Weights of a small mixture-of-experts language model, trained from scratch on English Wikipedia.
Size: 10 layers, width 128, vocabulary 3343, 9.19M parameters.
Training: a variant of SOAP for the experts, 826M tokens, 6423 steps.
Below are experts of layer 4 (counted from 0) of a mixture-of-experts language model. Rows are named router (the router's row for the expert), up (a neuron's input weights, with its number) and show model dimensions 0-127. Each number is 128 + 24 x the weight over its row's rms, rounded and kept within 0 to 255. Numbers have three digits each.
Before each expert's rows: a language model's description of what the expert responds to. This comes from a sample of Wikipedia text that the model never trained on.

# expert 4
Description: Institution and place names. Capitalised name parts and their endings in organisations, leagues, schools and places, like League, Division, University, plus coordinate symbols and units.
router:121166115128130135136096125129110134106144057130155140131139136120134152136088109125111094129097130126160158134119153118096133150170075131141111158117138133094110126108138115121131080127093120124138119137161086128101141128134110161152161125126150128132134095093124115201115130153133094142133167116108104118160191124107120101116126108174101166145110137144038130129120092118138132113139
up120:108142156181129143106100121105143152112102158111133127084134074143117171142085079138115144165114109148118123136112110127112081118156171113129094120164155087126108095109191117103114146122098098107117143119137123142169169084148132161165162122139162159119135116131144171126118127098139163166126128146130110089112118125121123117107120142129088116161142139138133109157140155162120126157139
up121:111110123131122091095133119103154152108119203157082120099129178109099096078134141116170100133121124111166149111121172138125138133140135167158075097139109128140152102104120131158114113103157123129168160167152117162063116132133111132140120132120157145114138128094091099104085112138131155167136145145126099113107172151109109156155130148128113140138137132143117108106143109139131118137094
up122:152134101111164160146136114106158129097114117147125132146132120085121147116139085107122114158077082145110127134138159103095134115165121126179135149133087147094157173114124102147123177144138147172118122126212109156139129105117135156154105142105168156137161099161130139123091153179121101155123126115143134105140153102165167126152132147134137135132128115126078116118146109124123129136101
up123:126185098093123153168102191114121123150136090114152116134150124118101105141108124132093132142112132093162106126137128102100133171140078118095151130169106162125088130125145159106177130120141117152128119139100136083158136121135127145137155100114132102076126087137149077146125136138132156134154150120137095122116119126142124127129096137142130151084137121137117067168102153102106115180123
up124:123119118161125101144119113133116105140190134108136138122086142151062124154140156093104102102110135150136143096162129132116134111181133084111136169106143161152094152107124167078132114146122075128102108062113145102139126118114111140115127132115170115127119146132144117157120171104153137189141135147144118151156116144154162152145109130167127136082108138144114127119105108119113113093123
up125:116153144141108123129113136143119155139117117113122119089074144134133158116150133113145151140046126128167179141135092129096115103145141121167106154142136164131127153148130090166141144117134137141162174157123117138123091136145121110147163134122157136074147114162118118174113105123173131161165125099146102141139156100136143094100163140171121147100083177114136125125151146094133155137120
up126:096148148135102129138133117122153135141102122110138105122113157165095095129098132112135139142116132122142129119073086143134130127161140141133107131082149114130078149121117137135137127152127085159125104118145138113088123155115146178106129135133175133149182155108138138125090085099142127116100141126139101152109145108110120122086172098126101139114118117154144124117067100073071064106107
up127:136115087131140130160133107136164127147121103132119131132157106114129138149139126128113119137110154089183138134160098117087130176107150098115158162130123104111098148111126116115126091107161138138156081152117115079085128143112094106159095183132137129120096095102106182146120110152121121124096128162103095134095108106114098121132158110137134110116099125186106091101077141110137119117093
up128:194120124123155112154098092105155129125144121119157156126103106133154151118087164149141088123123087130116134159135102114102142115189131149129130115102147109165165172132151162103142136132118079080138104129122146083128117094149109093142116133151146058098127131162129140143135104133135129158157123100110122141125139134113110122125141120154141165144126068110148130076165140144138143108141
up129:162136147099105120121118094124121113098162105132132072117157118114119174161117145159165074121092125110116141089129110123129120097137140122155124152113108128160113124128128127109133077195137137130165129139127102125119169093162109124155129120162114127126059131124119129114146149132125089123091109172176140132131160124101123136152137133173131109152119137114169166136110114097133086139179
up130:160121135149106171140130114157115152129144156108098117164106153106118102123128118145128153125099118127125104096127124138114125180171070125150145184144148131140156159103141158146111098136129115156115144155153097078139156159136124163118133145141173111151119162101136112108162127132154094167109142118130165093123147114165143095111162135153174141086110171140135178126133106094155130125117
up131:115132100128067147171127126127159168093129144136134120099131092139093146128126094135126119115110107135109141123151112118132134133143114077116112179122156152149101119128102141109135097129135140151104094096140127132107174115091106130128140085138126115126113158104152144187124119125120144164116134134080165118158118111161170091143165093167116198162096135161111172130121152129121123157130
up132:139145103150103084147115163163136146116137098170129138116117077120067145108126158147153129143101114114147114129106108157111095121105116124126134090154125115167125140119134082169119158123093106140145093122141143131149086182115119157102168093104158141129145119140127128153141190127133152121145150141126095130086148150101132118105137121107155155106145126128076144141133147066115117090147
up133:132132168108085143101128134085113156102144120112085115134122122096088092096144104153160123135108120134169142125165145101072190156100134155155157118129149137114183110123110130136095124114119123142117101120110176161138152144124100144131131150150142080114106188118123144100164128112116089129138135103108120123087133143115130098120153135112172195140096124146146140138116132128135118105122
up134:075148164124144133142093120129155140144108152178177117097116146128104118163126116130142160129092161106147177109145141107162115088131125101159172151126104128134151103116181140136115108129146147155125126154116126128101179108167144104135120101110154079172112139146114127167119116118104100078099121142106117097112156147098094106128144143136101102119119113129085127155125103141159112114161
up135:128154152123146101127165130114143102123134112090121125129137110158103177150117093133161115133154143107090157141139109099143149114158088102106155126123129121110130093124155175120123130067135113110121129141132114165119147092134122104120161109120109127157108113101119126137131119169140140123144111121137066072120127128157185155084115127181120154125166093094086152133079153101158152131133
up136:166166158126112106137116139095143130116151137154150126141165141128166077123129159149135133084104162142130157125109105121100122106117131118132140135149124092086144083149119109136108083109125114144126125148107111166110114111135106140116147096160108114118145128063178142186131168149148120119128101104107142158143127139140140117069097135129123134120177127132121152135145104141192180151100
up137:146142117119178082136143123114119138136133099175159096137127150108132154126155074172126108083124146109154132112146175134118122086169094138130121175110178137152131093178138128114119108122137147126133103116127134118160143111133117095097143170119130143107159131139075124131090113107127078130119156087144133124103147140106129119181147153131078128147099124115133136128113093127130069133137
up138:113172118094135119118110105115146157128124113159159108162154117104153157108145117102132107170116073088136123127133090136085149126126137112144127140099148112069087130141164121111156120182161129136149120169126068133084167147143117116126122095130174091153129119173145124118150100100102114091145152153145142148121159120140149118148136104104108167133130094120081123143107132100130133118118
up139:086128112103119120139098106111173102101133124105160107089108148113132119119152099164117160083087128104092132139148177129148160142123135140146134128111077091152097111107141150160139124147144101161156114139141092145110110129137138155132131117121122135118158094093142132163061130148117099131120111133105085138144123146113122131144076119168128070132131091129119128091156085096106132104158
up140:116189162111119141121179093122135142109139081123128143112059105097153129110153123147140128164085130130141143104150111129088094133107134146120148070136132151103147109126110112103136117127133140071128141084101143150106136138111116115117125088139099140143111107134168117130141118093109157110097136127081159165123117165092104139078114142138096135152140129086120122131109119158101161105101
up141:063133148146124164130096083154140167131119137140148133105126153136127110151112130125132122141093112105099125149128136107095114141157125066149122143063123159100121121120153147156096122072138128112177149112175104137106103114117096112099082119142092110140167092137122089125099113125142142174147143147139146122134118124112151169118132138126101119139155088140103107124071149122152129115103
up142:125143084109135111111135157109162140132112136114112154085151162080117111089153139137130084224129153142122108123144118104076103109147153154127130090141132103150141166149128136170134131119086140111105129133176129161113094134152134153129135117139119105149136121116105105167131151151147121112102144145076126101137108125140105128106119156118194121125117123136101089143174138119157118126108
up143:162100116160133133124155182086107123172094156129095139103118128114112160129157092104170149116157114143154101151139121140114133113115109149136112146100135109099165146136104112119121091126116119132133192114127174137115118124108114140138128104088115114159094086089105143131128114137106098109132162146113126119115140129105101117058111104142115153136135182170106188143146119126122109171144
up144:110153113157112126110105121094106150127118112126143129153169189125132127124109152106131147177137129130127103098118110128117107079146085111121148174106226099134140118097140142132111114084124155118114122165118111134084130135162117114155136097179114146097111130152102120148124127163100103120114130144113140151125096135127160090138174108118083142137114111127129117085137136087153141132153

# expert 1
Description: Word-initial consonant pieces. First pieces of ordinary lowercase words starting with a consonant or cluster, such as str-uggling, qu-ite, bl-ind, bel-ly.
router:121108138097133121147102087135165193143115158106118124144092131110132116120135068103142108120107103106126113117119162165127146097128095093098153108184108127118108121126146077119095156127158126160138128074133121114122079135151106135119127118111094149126126139164136162131125125152139140116068135108131134143103114173151089129145097157146140142133118104083130191145130130095141139146096
up19:156065114092131141115126140116113141138098143119115118155108120113139100113139093152137117102135125122142136094167152090147142159111100150129143110134127114136098117120127128151119086121137178147140110143170165136088158155100113098147098151130120152169166150156108134074135128117111128174146142140157170105110138108116135168156149153137102177126141076157098174159097108123130166113113
up20:142130120179116109137132072119164139138083122131130143102150129140096121155150129136092161115117118120103183079167126149126135131124129095179152109139102120141146132139091130116117100139108127111135102129144141136131082135157111116129144124119090122133121122095125097145133155162132126085091141161123094111129113124162098133108165099145097162160096138081138156069132090088143158174121
up21:110122107088154136126131141119131171127112143059105112169146108087118153115098111118130135081149121086116110190116152142135120117110102118113150105125157114126127124111145129142147125119132126116131163088097093104144117169170129163191145086070127129125122132153126124102113126110099120150129147143131083153136115173103106103090147124136158119104131113161129122132123098195111114118114
up22:108128135113150128146150092133143136111113122152146161102116157120101152114148085097113144088098118110170126141147132144141160093151131110159139131147161130076125120098097165167122157136128133118158159110149140137109120105129141199139104141106082166119136087099121141141102109122166095120163143099127155122135097161119130140121088117099190115112129094150086107150117152161116155158127
up23:172118167143110076152109114119142148104115149097171113150104160100132093098160119132150132107122123171140129119150124162154148133124133123069065103147146131184146153126124142158164080145135133134139108158147110104139209146128145121122119120117120114118143137158102127127120121132130132149115098128165119128116120128115122125151128093148166176097115140164114142164112119122117182096116
up24:129135178129125151188123101145160112141144147108158108138111125166100143130131151079121116126167085108150119163158110110133152102112136116136106152130096120104106142154123123089129153112133125133140119081150088105144132156151186114152131116110136114158151108119114098122142147130129162118129112174120166160095099132111114166098152090159160149095102118090117149097123151066144122104141
up25:131142160122086106198151122140153123120180134117144125172114106168128095111117077117088181128121124136177141122105130130150090104140124139086125174101130123109097099132114102136131141085113123144121114117147146174143168132142150167121131118117147121102136145152108122119186115138116156113130115147124088119074148142149175172123139124147110138163136152122140171135118119118138153106123
up26:089086130134120096119125084145131172139115133116164090132131138143117134102142106114129109112095118156136153127100159072162134065123105153140131119134150131107140162142165155140058093113150106191113144167114114126106108123115105112107153106122136150130091129114145158159111142119165127096087161152160086146134159096123117121131110120126146127149147086123103141135117166109120102141147
up27:152134142111162167142107145115122146108139139097134133149108145152118125127164115127127165123100184124109156121159083151154134089115125068102143154118143124110118156110131119097140120140142132147108159105173126110140146134112155140127151117125112121113115138154128145123169145152098166151139174151166088133140139143113103113154140097087099102098197104091102137118135107067089165112122
up28:124165102110119088121144120139137165134137119131117148155193105117130151145141168158158131139105132152101138133125132120134140122143065106121145142155135151186141121127143106124147147161104113160137142101144124128186135145135163119106138106117173110095139157103123140134172091123103139135130148162146149161100140160172121147084141129137125139095086142075110136169171134097143123095099
up29:140093132092155147124072096166162145184113104168154168124098079134129148107123141136155159151149111124135159097110142142114125083102157153113089120155136100103121136160196145133139072108146147118119142083127114123086151128123151147139105095111159125117114105099131142115134129131166176114139099132116131088125132142132150101110118178131147117138137129103157137123145120120140112149109
up30:104116151111140101115127124118105109129070108125126153113153133098123157141143108146138092123157142187130135158136102115164142145147146130111081124100105100086148123116110124148103152144108093107163071124136151096141105095165108150133079119141160127158110109191127122114129083155107133117148126167119104106114143169156102100144117151132110136136119156106127207107134134103121142134125
up31:102161150086119174148114106157157089132100107166133136107109124134136127104109092117119107145095144117150119161136144139108107085073156142125100089129109144066100131118093135163123143178135143108155140078113125118130120155153163101120129138098146166105135114131089130119134113113136138171105107148134152100143141106106163129120111150105101163134109130111134180100123066124109134130106
up32:131126109131122118077125138142144176144094125107115154133105119073111110159150125129123126096119125102186168167114128143143105131118151087124177145121103092049073130113135153130077162119138099124125171124153136081111104160146128115111116133096156169130113094139133138088115139118140126135136100146118126118174134119105081113146128141149099101160146116124115113131149146111114130145133
up33:134138094106116147148151135112120148107122134122132127123143147101101105118149090139117102120106101129127141101089090152103143111133172091109089150095122134101102119140104117162118168110117146113114157095144140097132125067110150140123109135096136168098108124146131076101124109123148158105131103167122137090118127155136101128148177134124104069094114162107134138129154105134140118132038
up34:127139134102161143139155090149154137102163128126147144127131144142108149114142127086146125135096140111217122124143102176135180107150086158129150118145135186150129125192150110129139141116114163136134132147122088130149120152114156167170151103156108153119152132108152127123143115149125097131142114126098105105093123172092111128163108151119150113125150150147105131116101154117126188119140
up35:133109103132126143121075177131176121130120111149113148142102132117128127127107084097130134127085111097144135090114131166136075114160112112087123085190113100150085141113146140146136162146108148127118146076094150099141173099148165159129128118149101129113164134134092118145137121110132153063134152161128163153123145111132117119141137129171153135111105090142107142157120135154122105135140
up36:160113119137174145115126151107122145123104128143102107149136162112130112137136121147138108126117137119117124143104146143099112089187121146082120137137144132122104150098162089087098150103139126140138123132092142118153134085134113135123143091123141132168067146151142145133154178148138138139052109112166091169120105093175065137129151167103158129147109110106139146155108111143130147113119
up37:138095101112150121139122072152113158146083170149151142164099167131126117117100108115133135121104073137124173114129140157144111093138147115126120138112154110123103123089112140077149109184147141096161125119107106090128122142119101099145132094100103135132072110164099142121097090140111117141160146157111153097116111128131122122114166095100071137152128105121127143078116150111129143140136
up38:130151109121089145118130117178158129132115118123157111137143084130154120099144102082143088121126133126144141111121170106107141107094148122140113144145127165130158111131150168071091129162125154170170111073138140111108166131146129111122112153104115118128130143149083146118114121125132119142100140137153097098160152166113124102114143144054098147129147134097088110106117092177143131090129
up39:127115145114114157168160140126131111166113141128187140119145125114142110160131090133119125074107114129130131109121104117107109127106114130149130113148157147131109088075132128138156142124134161139118148099131124128116081098122145155128147124087051132146132112173102167161136139112168137132123074131147170170132101160096154087153100125122163126134104117138132090063146139136144142106122
up40:156152126119135118105115106120143134090117142111130104101182133101130118091122093146143105107182085101109138133084117113118146086140150112135130144131113104100105125100166113134130123158121157163145142071137171154133120109145141151140153142144117107147105124172106151119105155090122133156138130157165154080173161148176108112127152150155118190126099125109139155114104120155111108104102
up41:150145148129130125126140128156139137164103126116122132123148108130163106128156089137123138128164094082111156129161152142136155123131154131118147137126142149086086126160108147137091143078098150129120163110149105085140097151147125152158142139083123111153116133119080145127135099119090113148104099112104091148115085124175068138124156160164121184126155146174136142102117128082117144130157
up42:151157124103144125115073079179110116108116146142117140147130140124114134132164123090121118098127116153095158115145119154150108099168128149158111149127115135119095117142156118104115144113151129107117145173140142170122096094159168163094129102154149148096091103127110134143114140148078132160099155123117103121079126132134075132136147136137109103175127166124073123101134167117165100141117
up43:106141081103113143128139131109141102127122167095153157105123142090095114146134146139135124125130160136107135079117105167139155146127100130166115134103110160114111159127122190115106111131114118104121157081145117078133150143148111140153142109122123106121152099139087175116096127142161098128116109097169114111143139149114145122204088156150132126103124133079092167081142128126147121114113

# expert 7
Description: Clause-joining punctuation. Commas, and, opening parentheses, or, who, that, where a sentence continues with a new clause or parenthetical detail.
router:142130137139120189159162136082107147096107096142089186120145192109191122098129124136129121163127139163148167143124086173140163126124134107125086118135170137120108126143119118108126132129115120120104141127121155135092116134152166149107084112138095135155126149122128121139124134102121123107144164192113138165120100167137098133150101151112115144119148141159148133166110158133116148116101
up19:127155120143160109127116133087093129147114112137108092154142144126135117125123116095118153178096130176173170183145124181118134129098140123119098158105160127138149109102134135150155130143107112110127163149051137104149117107142130140092142125127106097109125133148140095178101109139129179120120100138125105126120142205135142155121134109114112129134105112162131124085147119104163147127160
up20:169125079128110147114112123096146157141150126139134153153156147142162142095143128125185151158147114101145138169180124145121126117115107152104080155091167160108119123122086114134106156079129118128178102126127146124142171091132144113160126152129125097105075145107130132152089190119138139100124139144103138108132133162170107118128120114138075138119115098143122117128104099103116102132135
up21:148081137121146168136105114133104126121105113104149165141126140119190151153112083147168167108106135109128124112152123144148117127077171117122124119078113173103134189144069151138114124134095123101113130118153149156153134158157136124123143128126137122146147124103100113136141158155133105081114115163098097054112108108091105128114104154135126149128130153146137109146105124107153150151133
up22:171123170126134143146112115105114137112105092173123147123104128130149163112127140111078108178153094131122129149135124129142159162155144102118103145117147130135095100107124116096142119134086158162111126141132140156085145116161160144119059135140111099130117112153142124146136100193153111153127145173114144116138135125102176093107130119134131076170101150098106112114139178137137142092132
up23:116148121118120149130136156142102183146133140103125120147153163116161141120106121119119116102129124144108145131136106110138126120089100129102112134140092143143136139107145115113144105062139093162154110121099131148086138128151174159073119109133125116176108150105200153113091139183161118178158128147124159130126131185118139106163149147151144139128170138169101145106156151122146137120117
up24:135162090134151157135103119121187169131093117119115118128086128122103104131116083135129151111148142105150189166136103175149122153119150095114128116114141132119118110191127132149140096092160135155147155113102096132137143104136174102159140145114126120130104123139118086146156186149123127145139134123128155128190105098150130146146134118078121155092154159147142119139112166111119143145107
up25:095129137114159165158143150133120150156125110125124157111115132120158100114164157127104131142167125099161107130084156113089116118114138154171103124120147112133115150142173088129168155122125105138122129145094165157122129100131098165107073102157119119169142156109115128119107086136110116173112121091079132135077142098144116130088117152168108102130126115113116136077123130139109165167153
up26:137107110129122156134141079112173150179139128145119134174147111120147132148153134133174112116113100127161160143143158154153110150085134117126114103136123110147139134094109145113093102091114086129143102148121112089117108143126137133152104134122120122141077128167094071126156112105163124135110143113111132157110129133101105137168129123117168107117102120130095173138139185110125140116045
up27:171151115118082065161138163130082183132117131117115088147147168135122128109124138095161109087116104133109140137090097127110157135115110152128142162145126093126144148134120102112128174156153133095122144105120125124137113130112099166167143111133133105101131091137097136148092155143115138138148168119147120112133114133147143127140102106134129107170162154147123087185073116088117147103146
up28:100138140118141127157074105130097127118127101105146140124116101111131138113132136144163131155157099126155142147110115159130141102135197102167142090107155102165129111110146164124140152147127158140112121106160141146101169129111162109149120058123115138175125144125133126112103130148132171156146126141142120138108084123119143141146079179103124072114163133127129153116098138108110193127142
up29:133103124107098133122139099075134179092122080139109124146126187176110212097100127119117109140114134105125157139174142148143083085075177122152121117133146161114108123127122139123108093144138125140113158154154128151078095133135113106127095114135133156117124109140085139123127155122118142130162156134096136142139119156144143124153146130107078145125129126139115111141106167129159137145130
up30:121151135179161172120116123127170125101111129128139149139156099120126120102136100159151080125169126144108142093115167119149089126111166146117116141107170115063105090123141127135087132120107123178112110133145122117138125111119138136168124118139138102107178127124135126125111144071112134098116178123120125157129132128106087118134120151116125089108097138141110076164140156122142192093118
up31:152118090108128120100095128142145165151135114099115149158102101101136134108156099169136159133103175072106148112154170131172132143136148083144075138134120112095110137102107115125143118098117121104126129119156119100108114135140138142130123100108070131150137080145131123113082130146152117110135124162141108178156094131098143125145113123120125135113105122164165100171114171078150160106141
up32:152191126092108135089116129105129151100174099114160095112084145111150121112076098201116115134122094141096129114154136134103168128128138136121098101135125096096104126098125169107122144144104103143131109131120114104152097123131168145134133134113095114129109149123147132119125126084065132129152146127166129108139109139124111141133106141127146087087153117123083083146131087145145131108094
up33:127096177103129132144141151099118144096074166069101151116151094146145157136150144142121138121095125128170134089124107142125139116111103123123091122097134124142094113143153117156114130154174138101144159164108132122088095092143129157094105124108149141099090114107139125138132158132151128127130164118134099142101148123097103100118110061114135123165129163160110107173086156124144112153140
up34:147098102141123139172134110120120139138112153153125138183163134079145132115077125146124106160112083129121110145164096089145172117082120100164111134118164128137105107167129109156133137099108180124100093128162144139156097111138122104174116110109102159124162127121111125161089131164114152103125105128106149151160151144116083132116123138144144139135145143174162154119140078120151143138123
up35:151129128169189110173100162140082136070078152101106135162161142113130134092159119135109132159127111143138114123096113136143142128114147090138122141113171147096105131115131111117063144099142142159112166119119135118115142140159165139154124117121110145133148121077115153089098181180130141136095124167105122158143121147122128099135112159153102139114129136163148099142153126139122145141122
up36:173118089151124121135141141136128088095138128098127156082128116122110118148139106150144134143129173130129136186103119122131084141130101099124087147161131123092098125085118095063181114161109158107113119109140121122128114108145132091146116136130148129103156144122079145140116151057084115141138133140120150150137135118158105136132102130151133152117121111106130097172132086165129131183120
up37:139156172125132120123110137117133133136133140131120141168123116091129114096121113124142131126086120134199144127189107111085078120089175120118140162129106146147126133169113145092147077132135180144102164132089127120157129119086117112130128148132130134160110169129119134142137172085144103171116110142066124156131122109126139086145148133112145106125129093106146144069137132107136128119110
up38:142109143115156142132132184127095146096128109155134081138091124036177155131100129126145160202093128087135138117154131144144099134142161114110098117111132130120099083146122112151152092145107103111110106136119140100101127141152126170160111110116100111109152126129109167170136152113158105134120131120148131128156142140150122098103170115157116146082128131135138137093146123140138116121136
up39:122149114116147108150137118119144160152124121075106172123080137100127115170179110103118151131073146151117161100100162160133134130106147084129086096141162130110130105120119083131115119125145127131111120126151108112094125159150076120126125113130156108155083173101128140106137185147103104124079126102127142127073132105154133132106133123126128097118114131135136100117122148160132156104075
up40:156128156139115183118122121150122132109137136082153120138143131108147136128130189096120107124124106113140136158183121171156135102087152140128123156138106156107139147142106140119095145125113091112120162079098087151142119148115177099151129112100112124135109103112134111097107138085124118156153122156113129112150168149151109124128086090108127124133167118077139137139057171125135110135096
up41:121136117169099144119162133146130132139146133199169135119179117098162117113115127125124129201120117124140176161123098147130098097088127149119128126125104128162121106131104129117106095119138133097159122106131107130139130130119199121108123095087163126115116134158105103124128157147135111160166108090124134157094108144147098155127075158130137104120148091096160109152096152115119124148149
up42:136140148127102139179154120102124200123102130104092170114152125115133142152112116084121155155149120159136171126124127080121152137156143086118125129123128110115118143182132111129095142122115087166136159115139097168113136096139142093145121169138114138156124112154142155144110152164093097107104130114130149131127122170115122096125070131090132178163126116129090127148115176123122129158146
up43:134128114183107130114115167111130145119072152122118162137100075122116101133166115129153134123129113138121109166102131141130137132143066126130144145101161141107132124118110126131123092107096130102145144098125160161140127134079124118134100071113074092162132140118099160108157166114101131131119118143112139130145071133158114181097129176081145106114139147091161135132115133160107119128148

# expert 0
Description: Name-internal word pieces. Middle and final pieces of personal and foreign names and taxon names, such as Kater-ina, Oliv-ia, Vor-ster, Lokman-ya.
router:112105126151127115144149148099120133100103128092128133139107160119134148097135141200075109090131087190139113142091117166123090097117136140113117109167137108106136102126161149124130137126115142096142170112077111165135141131135134134119100124106133117107119124137119114097127117130123096124119125140113143132149071112087140149124134132120129116133041122125131183095116104123182129149161
up19:168153146088132135145138107154129161119094132178135132113061122127151164119155152163161098102137176131145123163140157146103148121106122112128165142144155101112088142113143176107129102131116094142134113133108122123139137146129177134093146122149146135114120133129162142107083147144094131166151103117095125152140098124105163117137105146091102105113099167115076130088112093156111103114122
up20:105115137148125101101112150092090152140143124124124132116164156082162134114161163127129093126132135156136138179161154146119112155092107139148120142158194134111115091166142163100131158126114088155124139115108100099151178095137145123082136127128113092084141088134137081094089122126150082114107133112095145110131154120157165146135107106126146151123132153108114123084112122122151135131123
up21:105162087134123118104144127133136155117097152129112110144135156112117124079150143164128085153136121124129100158113148195151092086107121156105150079144144121093102108163120134167124170132114150102142149162174136133121175137179136128139104107144155167082130130134126140142152157126107122155132102143156142121126130113124118157122105142179090148096144158097177140128127115101153150116133
up22:111135131130103108131134138136119099116128129084111169131137156133135138104108136088113126102124138155160110148122116107106110113106182063091134126146128162115159124137140091156123123149128167092127135088124151088140123103158154127094143144084096100132110102157104141146082155133135088101146159090097113092118128137107106140110119128093167075152097116126127106101155131093135159112179
up23:128118147143121102096129134162118132078162151153129107118112165124139172112120099158112134128146107099105108149104114092086147125080102125112148105173175154127134083124132116159132109101138111081168097110139126150154144114172139136114108153114085100130120136149079101138138152138135128166152109157098121128113097076108153098123106106109142150115106167117125123122157090076120139120143
up24:141145165118125171169177128154120143139115145108153133086139101155130144167122106143142126131185117119135114119155096090151106148120165124131113132157115145169088092129178077157098124130173176123144082089113104113125148146149118092122131151109156151153114099125138145146139143128113126139134146134164088141179123127118098102096116140122127147104117108110123102097133084130119161117089
up25:156142155129127083117143099113072138121172172099131116179095119178108168142127132133155114128143117115138128088082143118117097136107153153078121126144121144150146164106119160131088128128095128119169162091124157117143180126117144109105075112141119095128104123130075130122124121111137074150142080107140145121112146117151127151137128138085151133106120140141113138144115107117145163167117
up26:170140153129111100158110127130117103137125119153168174159136169115138131142132147151096082113115127113169122124109172109110146109096136119124121129153164131090120148153128143119103137131146123109120168112131134175148113120135159118119100096105072105117127158076085121104159087141148106097064111105127173170121145162121110123159104166090119125126152136154112123077147117127123139134129
up27:127089155120114113093111161125150115123105157132165162118112151111175104107123122136144088151124126114108119164092125166098130135137115066113174132112139097118151133090099171130116169089123088077138142102144117125104190128156096148131156154137147090103124148153159135113133121102135103104122141117135164103133112114133132117077120105152137125113118126104077140098145088098142130138147
up28:131143104117133114118150106110146176139169086145135168124133100092125168148118153134159138107133135164154094153129126125131097145142146138111119128155132132082154162111124108142111117089115122110100167145112134063115134108176134088116148127133130117145133191126147080095143154109134061174130138117160137165119095108124117134148164132119090123126156111131142135124165108087139115093114
up29:124150132146135142116082116094089108112093121145137148122092134077147122108162113166142129137159127152130165143127131134068189151136167123129075096124137128132119146108142150121145163138107126079116164153116158148127150095148152130143095121121135171117121085131100158097093102124153102159113130116127119094117121094162129155121096133140159110121140087151075142092113103127152153143123
up30:161157166153157161178148118138102172135129166119157150085108142111129125115155130117128123137118078125137133153080091136169119110106135149125141156152081075121129104116134100170143170114136137118091147125115139134132195137127163146143117139113145169133141172143124107125110138131149140135134097108126164135166108169137143165131099160116098099132147111113170140096107082120128131137142
up31:158209128129153130117150131111127158149137148111105130088172111162160167104134113198113126110113133130134125127109083166097114084113143121098119142177133117113116147125101141137114094141112139130122130131141120112141107108133155124091154092145118107149152154163154177095156098118133128108102117114143133146106099124120128133097165135117121102094123122121092104116139104138169189111092
up32:121134138178188107114137117108098134100140102125110110143129169141090141130171128120167137122104154111147106103154109093111145142185141095131076146155117117135132094056099173137126097115094135141106149121106149137128137144106098153105117149120158110098134136137122165112120140145153147111140113164125097141094112128130087121130171090181139139102134145125162127113142109108150162139100
up33:114152119125098155108114096128157136119130143100153152111108151106084122138168125113133135177121139085168140145133107152122118125083111073127127078127131092082118066132137139120182112166160156130129123112169148157125114124165122134160121109123159170133090136105105121144112089172160123134134129106138148093122119137119183167131155123129140162168125144169129137103109126118134130107139
up34:095127133121142123106168149134120153120134130118107130142123122152129132112151154149120087164068175101125132145139146117121137119149123062099122134112102123121112156140148126122096088104125118141142165166123141144155104137119137167135123149144081119150152122119090134070134095107131100126149139173109162121068080141128093139145182128126107100102104166098130131165091146129162101114106
up35:115134149103121118182156160165143162150112110097122119069121128120109136158119127129136156153105136157109105109145116078127139117150113128140184112158136127090094100115124134085124133128159120104083138115097103113121103115134125107092153106127099127136144153157221125126110144115112151108128134090150099106146085159107143141166118122152159158098131135087109115123124121088121116101115
up36:107109105128124091137154152159096139163093112179104175139131161163131122140135106114156102169106080158122108156129078098151112126172104087153131155137146132115119093123141140104124103134135116126147143115140087138148098157128118126155087121127166082136105104111136121106132125129130133122132138104132178136136115098134115178122142082128154111140097120053150108159135153146122103152122
up37:133175133140093124138138137114172142097159129166129162148085123096137132163126148177132124119121205148137151169116147164141116170130122142115140140111142114119130138132157121115144103084082083128132058149078141120126137081122109139134148104126099114103130113172131138142110131126107151088143115117120137131119078151109110088163119145109126132156125115117110163115126145154170134147141
up38:103113144131157086104050151067141145118111088103114094168144149109182107101147122114141096108100130130163121162124142160105131166160154126137142113146172151103161139143154112095118143138159155105129110111127098161117145146141182123116126129112128105148076119185135138132138120114130095124096119121120121151124105130122126153129168095116113112117134123125168111128143120164084149124122
up39:104107128158150158114131160163122143115105113104134160154107077135158104091131092122142140157139161134114124165139110158111157131136119122163121133114094140079141125103120165150136158156129134096117108142145129107159125134167138186122124127117163134106109138196147124137157143121158102093154144091131097109114123145149165115108129111148106146110091110108134158107155098077167172126166
up40:151114108160111104112113099143104120129162121125138128135148141089174136134131160157149133156067178114097124158093122158135093080070117129135119169118123109093102144138140113123131146199134123127147145166149093192152114165137113141141141104117153119170150148093126116157159129113103094096117162135150127122133135142121125123119120155130080135140123155097145164130104128151109125111131
up41:140093115159124137115181126139128119157170100105137151102141105159150101138158120125157105116076118143132175120102142110135170143130126163107148123087109094121182085136138148137130124124132108124181163096102127096131133144146112105141117097126113112101141149111112100107097153107104116142111172100100146085132150097092117110125148103162139086127119156110111134099142075105157126158155
up42:097130145111153152104138162129092179092146094152127135170134081135113136160153097140178113103130154139158108126120107153108094145099111131139128135136153126061142110078129117139106111132118102100129112134088113138107091098120143116166141157139115092105131093124131126178163152122116128140120116112177130136208115120150101122099161120123150138150113120145102130135173141129102140137141
up43:127152097114154118095131122088129141157127162128090091118153108107143123103129138131173103147116130144149128106120077133154132149146177121139099151140172177179142120103112132121140066127114168103153117120159083095148111153175152161130129124109141094142112156124078118092106113160121130120142126104155151170120127117094169078121162108146104140123121118134118149144129161115155138127138